Experts of a small language model: 16 layers, 128 experts in each of 14 layers.
Below are experts of layer 2 (counted from 0) of a mixture-of-experts language model. Rows are named router (the router's row for the expert), down (a neuron's output weights, with its number) and show model dimensions 0-159. Each number is 50 + 12 x the weight over its row's rms, rounded and kept within 0 to 99.
Before each expert's rows: a language model's description of what the expert responds to. This comes from a sample of Wikipedia text that the model never trained on.

# expert 49
Copular and auxiliary verbs. Forms of be and have after a subject, like was, is, are, had, been, plus colons and the word medal in tables.
router:38 74 42 45 53 68 56 38 46 50 56 43 37 37 42 50 39 63 56 52 66 40 57 42 61 36 32 43 75 52 41 58 55 48 26 63 41 61 41 31 33 37 62 67 35 57 33 46 28 58 37 79 66 34 71 39 57 53 56 52 44 60 57 48 52 48 58 71 43 49 54 54 73 71 57 53 47 30 26 52 57 16 36 39 51 36 68 48 61 52 56 58 31 45 48 76 51 37 49 49 53 47 54 56 62 43 60 38 39 53 52 53 76 67 33 40 48 48 56 52 54 66 56 37 54 60 58 47 48 35 49 22 42 43 52 35 30 60 48 56 63 65 53 30 61 54 51 26 57 64 45 60 41 43 53 54 50 45 56 66
down0:39 63 49 45 47 49 53 55 45 59 53 57 37 35 59 50 45 53 78 40 48 46 43 59 71 35 38 51 57 67 61 44 63 56 50 46 58 31 56 48 45 54 66 52 50 52 22 46 36 47 69 61 41 49 53 49 43 42 49 43 63 60 54 56 45 34 28 52 29 42 53 35 60 56 63 53 31 60 52 49 57 59 62 52 77 38 67 49 48 54 49 45 68 18 64 65 52 35 48 38 44 60 58 56 52 22 46 58 61 43 51 70 67 56 52 56 42 62 40 54 53 54 53 49 51 50 47 58 41 28 38 33 69 38 86 44 22 62 58 22 32 42 40 37 59 33 54 28 47 35 62 41 81 61 40 49 47 70 55 59
down1:24 51 42 51 34 61 50 53 50 66 31 39 57 56 62 43 39 52 23 42 53 56 41 55 69 58 51 72 42 57 48 65 45 38 45 73 47 63 43 47 62 58 65 39 84 46 30 56 56 64 48 57 56 47 60 58 67 52 22 63 31 54 79 41 50 66 60 42 59 45 50 58 53 38 36 31 45 55 33 46 54 45 46 47 62 33 55 54 56 66 63 52 48 50 44 60 58 64 71 38 41 41 52 40 40 51 62 34 42 76 44 71 33 47 30 60 59 52 47 47 31 55 29 42 46 45 40 69 60 48 53 49 46 59 34 52 71 68 35 69 52 74 40 40 46 56 49 42 50 43 29 44 43 53 40 72 65 61 37 62
down2:41 52 52 57 40 41 53 47 45 75 36 55 63 56 36 54 72 54 45 60 50 69 36 64 43 50 40 55 34 49 33 61 56 62 50 41 55 65 75 51 46 60 78 44 39 39 60 39 42 10 43 37 53 68 30 53 49 61 50 52 61 57 67 52 44 48 39 55 67 56 38 43 51 40 61 48 55 32 63 48 66 56 45 42 58 44 50 51 69 35 51 31 70 45 34 51 39 47 61 50 44 54 59 31 37 57 48 38 82 26 68 49 56 39 31 54 39 39 33 23 40 46 41 65 41 31 46 50 63 40 54 48 45 24 61 40 50 40 67 66 47 45 64 54 41 46 47 44 45 61 52 56 48 55 41 31 37 26 68 63
down3:64 33 65 40 70 56 78 61 34 57 53 47 30 44 34 31 53 74 35 62 64 54 48 56 53 75 58 51 50 27 52 42 38 64 50 50 46 34 38 62 53 54 36 39 49 44 33 62 45 51 37 38 29 59 54 60 50 60 32 35 43 53 53 57 29 48 68 46 44 45 57 65 47 50 21 67 65 52 64 36 38 62 81 48 42 44 51 46 60 54 27 47 64 73 41 35 61 43 49 58 52 65 26 34 45 49 58 62 58 45 31 56 46 35 76 38 47 55 30 60 43 40 43 51 42 44 55 52 61 61 54 60 60 52 60 33 56 51 71 50 54 64 43 40 46 40 32 58 49 61 63 47 43 62 47 64 65 35 30 49
down4:35 53 53 53 53 49 71 51 37 56 66 46 47 54 61 31 56 42 35 48 25 41 55 46 47 51 45 50 41 48 73 45 47 43 33 50 53 57 64 36 48 61 62 67 46 44 09 37 52 33 34 56 49 49 46 57 52 45 29 73 59 55 61 32 64 48 40 39 43 21 57 38 39 19 74 74 54 69 18 40 49 39 39 42 49 59 52 70 55 53 61 41 50 43 60 40 67 49 54 50 49 68 46 42 35 38 60 58 49 28 56 57 30 54 48 59 58 50 46 44 35 51 50 37 33 42 43 52 65 69 65 55 53 47 56 64 43 62 34 34 69 49 47 56 77 50 49 56 27 65 41 56 40 58 59 52 61 45 49 53
down5:52 52 57 38 46 52 21 38 29 49 42 52 36 59 61 46 38 73 41 55 74 36 61 47 62 53 39 44 73 52 55 46 36 63 48 35 53 38 56 44 55 48 54 60 47 46 45 48 38 74 38 45 73 66 54 55 65 82 35 39 58 73 64 59 42 51 50 63 32 44 46 49 46 60 56 62 76 44 53 51 48 51 62 44 50 24 49 76 56 41 56 49 62 72 68 32 49 71 71 44 63 41 37 60 49 26 40 56 67 29 41 71 47 70 63 46 37 21 59 40 54 52 50 43 28 42 43 42 46 50 58 41 57 47 44 36 40 40 41 51 54 68 36 57 50 45 35 56 62 53 66 36 58 53 57 43 54 35 51 56
down6:58 46 41 40 26 50 59 52 54 50 61 43 53 49 28 40 41 53 49 48 51 52 58 15 72 58 30 42 55 61 54 44 31 63 70 47 46 64 30 52 60 49 46 55 48 39 62 57 50 59 54 48 57 38 30 52 55 37 41 49 52 48 43 41 56 61 49 49 31 60 65 45 65 48 43 42 47 10 45 54 61 59 34 37 63 32 40 60 29 61 36 51 40 49 66 50 50 49 41 61 33 32 61 42 70 59 22 41 49 67 66 45 55 62 53 41 33 49 39 59 62 50 56 52 44 48 20 44 68 36 54 38 59 51 51 70 36 49 69 46 66 32 36 35 35 30 42 63 28 36 51 63 42 55 34 37 55 64 64 53
down7:47 61 49 40 36 44 65 51 71 60 44 51 27 36 09 60 41 35 40 55 64 47 60 63 43 38 47 38 46 25 61 59 50 61 45 45 69 53 50 33 23 23 58 46 64 66 50 46 56 43 53 32 50 61 48 63 38 40 53 48 41 62 58 60 49 32 67 50 44 55 43 48 44 39 54 49 48 65 37 58 54 71 64 61 36 59 56 62 65 39 54 38 41 45 36 56 51 63 48 65 46 44 42 73 54 72 32 78 52 58 59 50 37 73 47 41 64 46 66 55 52 56 66 47 81 65 60 41 66 43 45 52 33 48 40 52 61 44 28 58 57 26 35 31 42 53 44 54 55 54 64 55 63 43 56 28 46 47 53 47
down8:60 32 36 71 60 42 47 54 54 59 77 61 68 50 41 56 52 59 54 36 41 59 41 69 45 52 53 47 87 58 52 58 49 48 80 58 62 48 35 49 57 60 50 41 44 61 33 62 28 67 64 29 55 59 51 53 62 36 51 55 45 44 52 28 46 63 38 66 29 57 31 41 43 44 28 41 48 63 52 50 47 51 54 54 63 56 57 53 54 71 56 67 24 28 20 53 66 26 42 40 34 47 43 49 52 60 46 62 26 49 29 51 65 55 57 66 61 61 30 47 57 48 35 52 47 34 51 26 68 40 47 57 50 35 50 31 39 44 62 65 67 38 51 45 42 49 52 45 51 58 46 43 36 34 52 45 51 57 51 35
down9:41 39 74 65 54 66 41 64 41 58 58 63 72 33 53 37 44 53 74 42 60 60 48 51 10 63 56 58 46 54 49 52 50 44 54 47 48 32 61 61 41 42 47 33 65 48 54 60 55 54 66 58 49 63 32 43 36 50 53 54 61 59 51 50 47 29 40 59 38 45 52 52 40 34 69 53 26 37 41 48 36 64 58 38 47 67 50 61 36 46 41 36 35 71 84 74 43 30 66 52 53 49 54 69 61 66 21 49 49 42 51 37 47 53 58 38 44 64 51 54 61 50 29 37 58 51 44 57 56 52 35 47 34 61 57 53 57 27 58 65 52 31 69 32 44 59 52 70 50 51 54 61 40 58 51 41 57 69 68 36
down10:54 57 27 36 49 68 46 55 47 53 65 39 62 64 45 55 51 56 60 66 34 59 78 55 32 40 50 47 53 76 68 69 67 22 56 51 72 64 70 55 39 34 50 50 36 52 65 44 68 59 34 44 51 55 46 66 51 42 47 50 60 40 40 46 58 31 38 82 53 58 35 40 45 51 20 33 52 52 63 60 61 62 32 57 54 49 55 65 41 44 49 61 32 45 51 66 43 62 30 55 34 51 58 36 30 61 48 37 67 76 50 58 27 52 61 45 41 49 37 48 49 49 58 67 57 46 41 68 53 40 46 64 52 56 25 59 61 68 42 44 53 47 41 41 50 42 49 39 58 36 56 34 32 28 43 49 48 47 54 45
down11:40 44 32 53 28 46 54 57 58 38 74 54 55 43 62 51 26 53 41 35 59 45 56 44 57 47 39 37 33 56 46 56 39 41 54 78 66 53 61 55 64 49 46 72 42 25 55 49 58 29 54 30 39 66 45 42 21 34 68 48 40 52 23 60 48 35 38 66 63 50 56 45 34 47 63 42 51 39 58 56 50 44 56 59 54 51 28 76 34 68 45 26 83 43 56 77 62 51 47 32 53 37 48 75 37 45 33 45 54 51 63 47 44 52 50 39 68 49 68 39 60 43 50 46 44 63 53 41 48 37 65 46 42 51 75 53 62 48 45 44 56 31 45 41 55 53 34 54 52 33 56 59 44 40 60 65 50 36 41 49
down12:54 42 61 48 58 53 66 62 51 45 60 37 63 48 68 38 58 46 54 29 55 40 36 60 56 47 42 41 69 55 43 39 40 62 50 74 52 70 39 55 67 74 70 69 49 58 58 53 44 60 54 64 45 44 55 53 50 67 38 45 55 61 69 63 51 63 74 21 25 49 37 31 37 77 41 50 67 32 33 50 42 54 44 50 52 54 28 65 48 48 55 37 34 53 64 78 45 48 56 48 46 36 50 40 37 60 40 65 59 23 43 57 81 57 52 65 31 24 45 38 46 46 49 47 54 68 47 41 55 52 42 56 28 59 30 50 43 58 61 49 30 57 58 45 45 56 52 58 51 40 38 51 53 58 57 52 34 34 37 62
down13:66 44 38 48 33 52 44 42 39 71 65 51 35 51 43 68 57 58 52 64 53 52 52 43 57 57 62 47 51 59 69 52 38 47 54 66 40 61 39 59 45 32 50 47 40 62 54 62 58 53 39 56 38 47 67 44 30 34 36 57 77 39 67 49 48 21 49 53 55 52 45 36 48 43 40 60 31 68 36 51 55 65 56 31 67 54 45 63 52 79 57 73 58 38 60 53 60 30 58 65 50 39 55 75 66 66 46 61 59 65 44 48 26 33 49 52 40 51 37 36 42 45 36 73 66 51 81 43 75 48 44 57 67 53 46 59 65 42 36 60 38 46 55 42 43 57 38 61 57 78 68 59 50 52 45 62 48 40 35 33
down14:60 48 40 77 48 67 57 34 45 49 50 67 48 58 54 48 54 41 57 43 54 50 46 69 40 53 44 39 29 53 42 63 63 38 67 47 50 63 49 89 32 63 62 59 50 55 27 68 51 54 41 42 52 42 57 73 64 28 49 42 31 56 44 56 52 43 47 31 56 72 62 45 37 67 53 51 70 59 37 42 50 56 49 58 40 40 52 42 52 55 44 60 34 58 14 53 83 25 46 35 69 48 55 67 46 37 53 28 50 43 37 62 38 56 54 54 39 58 52 60 43 45 54 51 58 51 40 40 64 58 63 32 43 27 45 39 32 44 55 57 35 44 55 45 43 51 51 43 31 50 57 42 78 29 59 65 49 48 39 33
down15:69 45 48 56 45 56 51 45 36 55 28 47 31 38 53 59 41 66 37 53 45 24 49 39 56 45 40 49 55 43 66 63 60 21 19 37 52 65 64 50 50 37 50 37 49 69 47 48 56 74 47 57 53 47 58 44 52 61 68 28 67 69 50 51 47 52 43 55 46 41 48 53 67 42 58 17 66 46 42 58 33 40 54 49 57 33 56 64 53 33 51 39 78 53 48 63 35 48 66 60 55 63 66 57 50 52 35 38 54 64 55 50 56 47 41 39 36 43 49 70 45 41 32 41 62 57 47 60 59 41 51 52 83 61 46 67 60 44 30 52 52 59 73 52 63 39 55 28 52 69 48 65 48 51 77 56 64 30 46 49
down16:38 67 43 44 55 51 52 71 39 53 48 41 29 60 52 36 48 55 21 43 38 64 51 59 53 48 37 62 45 57 45 62 65 37 67 65 30 49 34 55 46 22 74 48 35 52 51 46 35 61 51 57 51 51 72 58 46 51 48 50 55 28 54 42 39 37 55 43 42 33 29 30 54 42 60 40 53 37 33 35 42 39 42 45 41 50 65 47 49 44 50 51 25 57 55 40 62 49 40 55 70 56 52 26 30 40 47 43 57 30 41 46 55 67 29 59 45 13 32 57 40 47 41 51 38 60 61 51 56 49 44 66 60 34 41 67 71 61 56 61 48 55 36 51 45 54 71 49 50 36 61 58 36 39 43 39 72 34 64 72
down17:47 58 71 71 48 55 47 51 47 38 49 44 65 56 26 36 44 51 41 69 48 44 67 50 37 37 42 42 56 37 46 61 36 68 43 57 61 24 45 49 34 59 48 52 52 50 54 61 56 61 43 51 30 66 56 38 38 60 50 42 57 55 41 51 48 83 40 52 48 47 61 70 47 71 31 58 58 77 46 37 36 46 46 40 56 40 49 67 55 41 47 47 43 20 35 33 42 56 39 56 55 44 59 51 54 56 70 39 78 77 37 59 56 61 35 51 45 69 67 56 50 49 50 53 35 38 35 67 68 41 34 31 42 44 65 29 72 45 53 46 71 47 59 42 54 43 43 66 72 49 41 68 43 64 59 59 58 33 66 51
down18:52 55 70 58 29 55 63 60 31 36 42 56 45 50 47 25 53 51 30 48 55 19 59 49 37 29 58 44 81 58 47 41 80 80 24 37 38 40 54 41 58 44 59 44 57 70 36 36 47 51 62 62 50 46 51 54 51 54 49 43 67 53 35 42 43 58 66 33 61 53 47 62 68 33 46 51 37 57 51 38 52 54 47 55 44 37 61 30 62 31 67 53 61 37 36 54 42 62 60 41 45 56 65 64 34 47 71 61 46 48 41 59 55 54 71 49 51 65 68 59 62 50 46 34 66 60 49 42 61 60 42 32 37 47 41 72 50 63 22 66 57 72 54 58 58 43 38 48 59 59 36 51 58 65 50 40 48 57 47 61
down19:40 42 24 60 43 50 36 64 53 61 51 33 64 62 52 35 51 52 65 43 43 42 52 50 43 40 53 32 33 48 58 51 36 66 67 36 59 46 36 59 50 32 52 59 63 41 45 69 28 50 54 83 46 47 72 57 32 47 42 36 31 53 30 57 51 48 58 64 49 61 49 41 34 51 31 62 52 37 61 43 40 59 56 49 36 55 43 64 62 59 53 54 61 47 46 53 40 64 56 62 48 48 50 44 65 64 62 50 59 25 42 41 48 47 30 64 20 49 35 24 33 47 51 46 43 54 51 51 49 58 57 55 52 79 34 29 64 73 81 65 56 50 58 38 51 25 59 48 40 42 79 56 36 52 59 62 46 63 47 54
down20:53 51 49 37 63 34 69 24 51 43 65 32 42 42 46 76 49 57 61 59 67 45 39 58 51 37 50 38 41 30 50 43 62 47 37 57 36 46 60 36 38 58 60 42 53 54 39 44 39 50 45 72 52 32 33 33 54 57 45 60 40 46 47 41 41 60 62 37 44 50 49 53 23 64 44 28 52 47 43 66 60 51 49 58 28 63 73 52 29 62 61 55 42 55 58 65 46 55 36 33 44 66 38 58 29 34 53 60 55 54 66 54 53 71 57 49 29 41 44 43 38 57 38 27 48 69 68 61 36 20 54 38 63 47 45 42 62 43 39 57 50 57 43 45 49 76 39 42 68 71 56 43 65 47 34 49 56 30 27 65
down21:40 49 68 41 52 65 46 31 57 45 65 26 58 47 52 46 49 67 40 46 49 45 52 52 34 70 60 35 41 34 47 70 24 58 40 67 48 33 62 48 25 56 61 54 68 43 55 63 46 28 77 54 57 79 55 51 60 48 42 47 45 29 49 39 39 65 46 46 69 61 47 66 55 74 57 44 49 59 51 81 41 49 77 56 63 28 33 45 67 65 50 65 42 59 33 55 37 68 68 69 38 51 51 47 47 66 62 36 32 36 59 44 32 37 65 45 57 48 35 48 55 64 48 45 56 48 65 51 51 47 68 66 62 51 55 37 51 44 62 43 34 38 39 43 49 56 44 35 48 60 36 55 55 53 58 39 50 54 66 46
down22:77 66 51 59 43 34 47 38 36 53 48 23 34 58 48 52 43 54 68 55 43 52 47 66 33 49 50 46 38 49 44 44 50 57 50 50 30 63 35 56 51 69 59 35 34 65 60 56 51 25 58 48 42 70 45 45 51 39 60 37 43 39 72 25 53 38 28 34 68 56 50 42 45 39 65 80 65 40 61 52 41 43 32 72 44 61 41 61 51 51 29 38 49 77 37 50 47 63 67 53 41 30 48 47 59 53 56 67 63 50 34 54 40 77 47 60 54 45 61 64 41 52 35 54 67 66 60 63 74 54 62 49 60 51 49 49 46 63 44 41 42 48 52 71 52 49 51 54 24 60 52 50 42 69 57 71 45 54 55 30
down23:55 27 52 47 52 56 94 60 80 55 40 44 49 59 40 55 64 37 42 45 38 62 47 46 49 57 69 35 30 72 55 54 34 56 43 54 43 59 31 41 72 46 47 64 45 66 20 65 55 52 57 40 60 60 47 49 63 58 41 54 49 52 60 57 60 41 69 71 44 34 54 66 50 56 46 64 54 37 42 65 78 40 53 32 58 59 60 40 55 57 61 59 48 68 55 63 56 49 32 55 47 47 45 41 18 58 67 27 62 41 45 50 59 44 75 49 45 59 54 38 58 39 47 30 48 40 38 53 41 60 60 42 52 32 24 51 35 38 48 45 60 44 62 32 68 53 60 45 30 47 43 57 55 40 42 41 52 53 62 55
down24:34 44 54 43 36 53 55 72 38 52 57 45 56 44 44 55 57 35 43 38 67 46 51 65 45 73 62 44 46 38 77 41 34 46 32 77 50 40 55 72 55 54 40 47 64 43 70 50 53 56 63 49 62 56 59 14 36 46 46 48 46 50 52 42 57 63 45 53 40 48 51 44 35 37 41 50 70 55 48 41 48 34 49 41 45 58 57 56 39 43 27 53 54 89 42 52 49 55 33 47 43 63 38 49 49 69 42 71 52 38 57 42 34 33 51 64 40 34 55 49 48 50 54 51 48 35 59 37 77 50 70 61 41 57 56 41 50 32 57 56 32 52 30 35 39 50 45 28 71 29 81 69 41 63 47 33 46 55 47 63
down25:42 60 40 57 43 41 60 54 56 49 52 36 37 39 66 45 48 65 24 33 44 51 42 44 43 43 43 65 48 58 57 28 80 42 51 42 39 41 61 26 48 60 71 43 41 64 70 64 43 28 43 43 31 35 50 38 28 53 39 45 51 52 36 46 49 40 56 54 46 42 55 58 33 57 48 53 71 66 35 43 57 53 36 68 33 45 45 54 38 45 69 46 57 51 59 42 50 62 51 68 60 63 50 67 51 43 32 41 40 51 33 57 32 76 67 43 28 29 52 50 41 40 55 33 39 27 49 46 37 54 28 65 54 52 49 42 65 43 57 58 56 37 18 54 62 56 34 68 49 38 50 43 55 72 29 38 38 59 53 36
down26:51 45 61 87 53 63 42 35 67 55 71 55 49 56 53 51 32 30 64 39 43 42 52 43 53 60 39 53 48 52 49 41 40 55 57 64 54 56 40 45 61 42 30 69 35 39 57 48 46 59 62 31 68 55 53 51 29 35 47 36 58 31 65 51 56 24 51 26 44 44 63 62 69 49 45 51 42 38 15 40 39 49 41 65 40 40 76 60 36 46 72 52 54 49 44 62 52 50 54 30 55 39 55 44 43 55 42 48 52 34 46 45 52 50 66 39 39 48 52 56 38 46 55 52 56 30 28 46 57 48 46 69 57 44 86 54 62 34 67 42 42 64 60 53 72 48 54 53 34 55 49 30 69 58 26 60 40 43 64 51
down27:47 50 37 51 63 65 39 75 58 79 45 55 50 34 41 46 45 43 71 52 54 56 38 45 43 55 41 97 65 49 38 60 53 46 70 67 67 49 47 47 32 65 33 38 53 61 44 56 55 59 74 28 35 44 55 64 57 49 49 39 54 63 57 42 23 35 47 28 60 48 69 26 49 53 47 55 32 49 60 64 53 62 48 62 50 40 53 48 51 39 75 32 60 46 59 50 54 67 53 49 33 73 32 45 56 57 41 50 68 42 60 59 58 50 56 48 53 29 62 58 65 51 53 57 50 38 55 53 51 54 53 61 67 69 48 45 43 43 65 45 51 56 54 62 33 34 51 39 63 36 41 69 48 63 66 64 57 35 63 33
down28:48 50 38 64 60 34 61 63 56 31 43 51 56 55 58 27 52 49 45 73 53 62 71 34 57 38 35 49 75 47 34 56 58 19 49 40 30 30 37 49 28 37 34 40 36 53 41 62 66 45 33 40 46 52 58 39 54 66 39 52 26 71 35 61 36 41 42 53 61 59 55 44 54 41 40 53 56 39 60 49 33 51 48 48 37 44 77 34 45 52 43 47 59 31 51 54 49 40 31 43 68 67 55 42 52 62 47 50 50 29 61 58 39 52 33 51 49 44 45 73 45 56 80 52 32 51 59 64 48 70 25 49 53 53 58 33 68 50 39 44 45 45 48 55 34 70 49 57 44 47 49 56 48 58 61 42 35 36 78 59
down29:55 54 57 39 22 54 41 49 45 67 45 59 76 41 51 44 61 79 71 51 42 31 39 31 22 78 26 53 57 68 61 55 51 49 53 48 44 63 41 32 57 40 48 57 47 36 38 59 39 53 61 57 62 34 68 37 45 41 47 31 46 64 59 45 77 48 32 51 27 45 24 51 66 46 59 57 74 43 62 43 48 48 49 35 71 37 57 63 43 60 61 64 42 55 53 51 46 49 42 39 44 53 49 45 58 56 55 49 47 66 41 55 53 40 35 58 52 50 66 44 43 41 75 47 51 62 48 59 59 38 25 61 52 49 50 36 49 39 57 32 40 52 65 30 60 66 65 55 50 48 74 39 58 62 45 74 65 49 53 40
down30:50 33 46 54 45 68 54 48 36 44 68 49 69 62 58 46 47 68 57 56 67 71 63 44 66 53 65 39 42 25 64 45 29 54 51 64 40 52 65 47 49 54 54 30 76 52 67 30 54 37 35 30 31 43 64 57 57 54 53 52 58 77 67 62 59 59 46 55 18 48 54 50 41 30 46 50 49 56 74 32 40 44 47 49 57 40 49 55 43 60 38 43 45 43 42 65 58 46 52 49 31 69 46 68 19 73 38 60 48 48 49 45 30 58 44 56 42 48 49 81 61 38 58 27 39 49 43 61 56 48 24 68 56 55 59 46 45 53 46 56 56 34 54 47 54 63 45 31 54 40 50 43 40 69 64 49 56 49 65 35
down31:59 39 42 49 46 63 67 33 53 26 47 60 33 34 27 54 60 58 29 55 54 54 45 42 43 22 46 53 45 42 49 60 56 56 55 31 34 36 62 33 43 45 62 47 55 59 67 58 46 51 43 38 63 71 53 41 62 37 58 44 51 47 66 47 61 36 14 51 47 56 39 64 46 32 38 48 54 46 60 49 85 45 35 51 56 47 59 52 49 41 67 49 42 52 60 63 65 56 61 54 66 57 41 99 52 52 44 36 44 48 54 49 65 37 46 49 46 43 53 49 47 49 59 43 46 32 47 41 29 48 49 44 42 67 27 40 47 39 34 61 73 36 41 50 53 58 40 44 65 62 66 41 65 52 40 62 28 41 55 69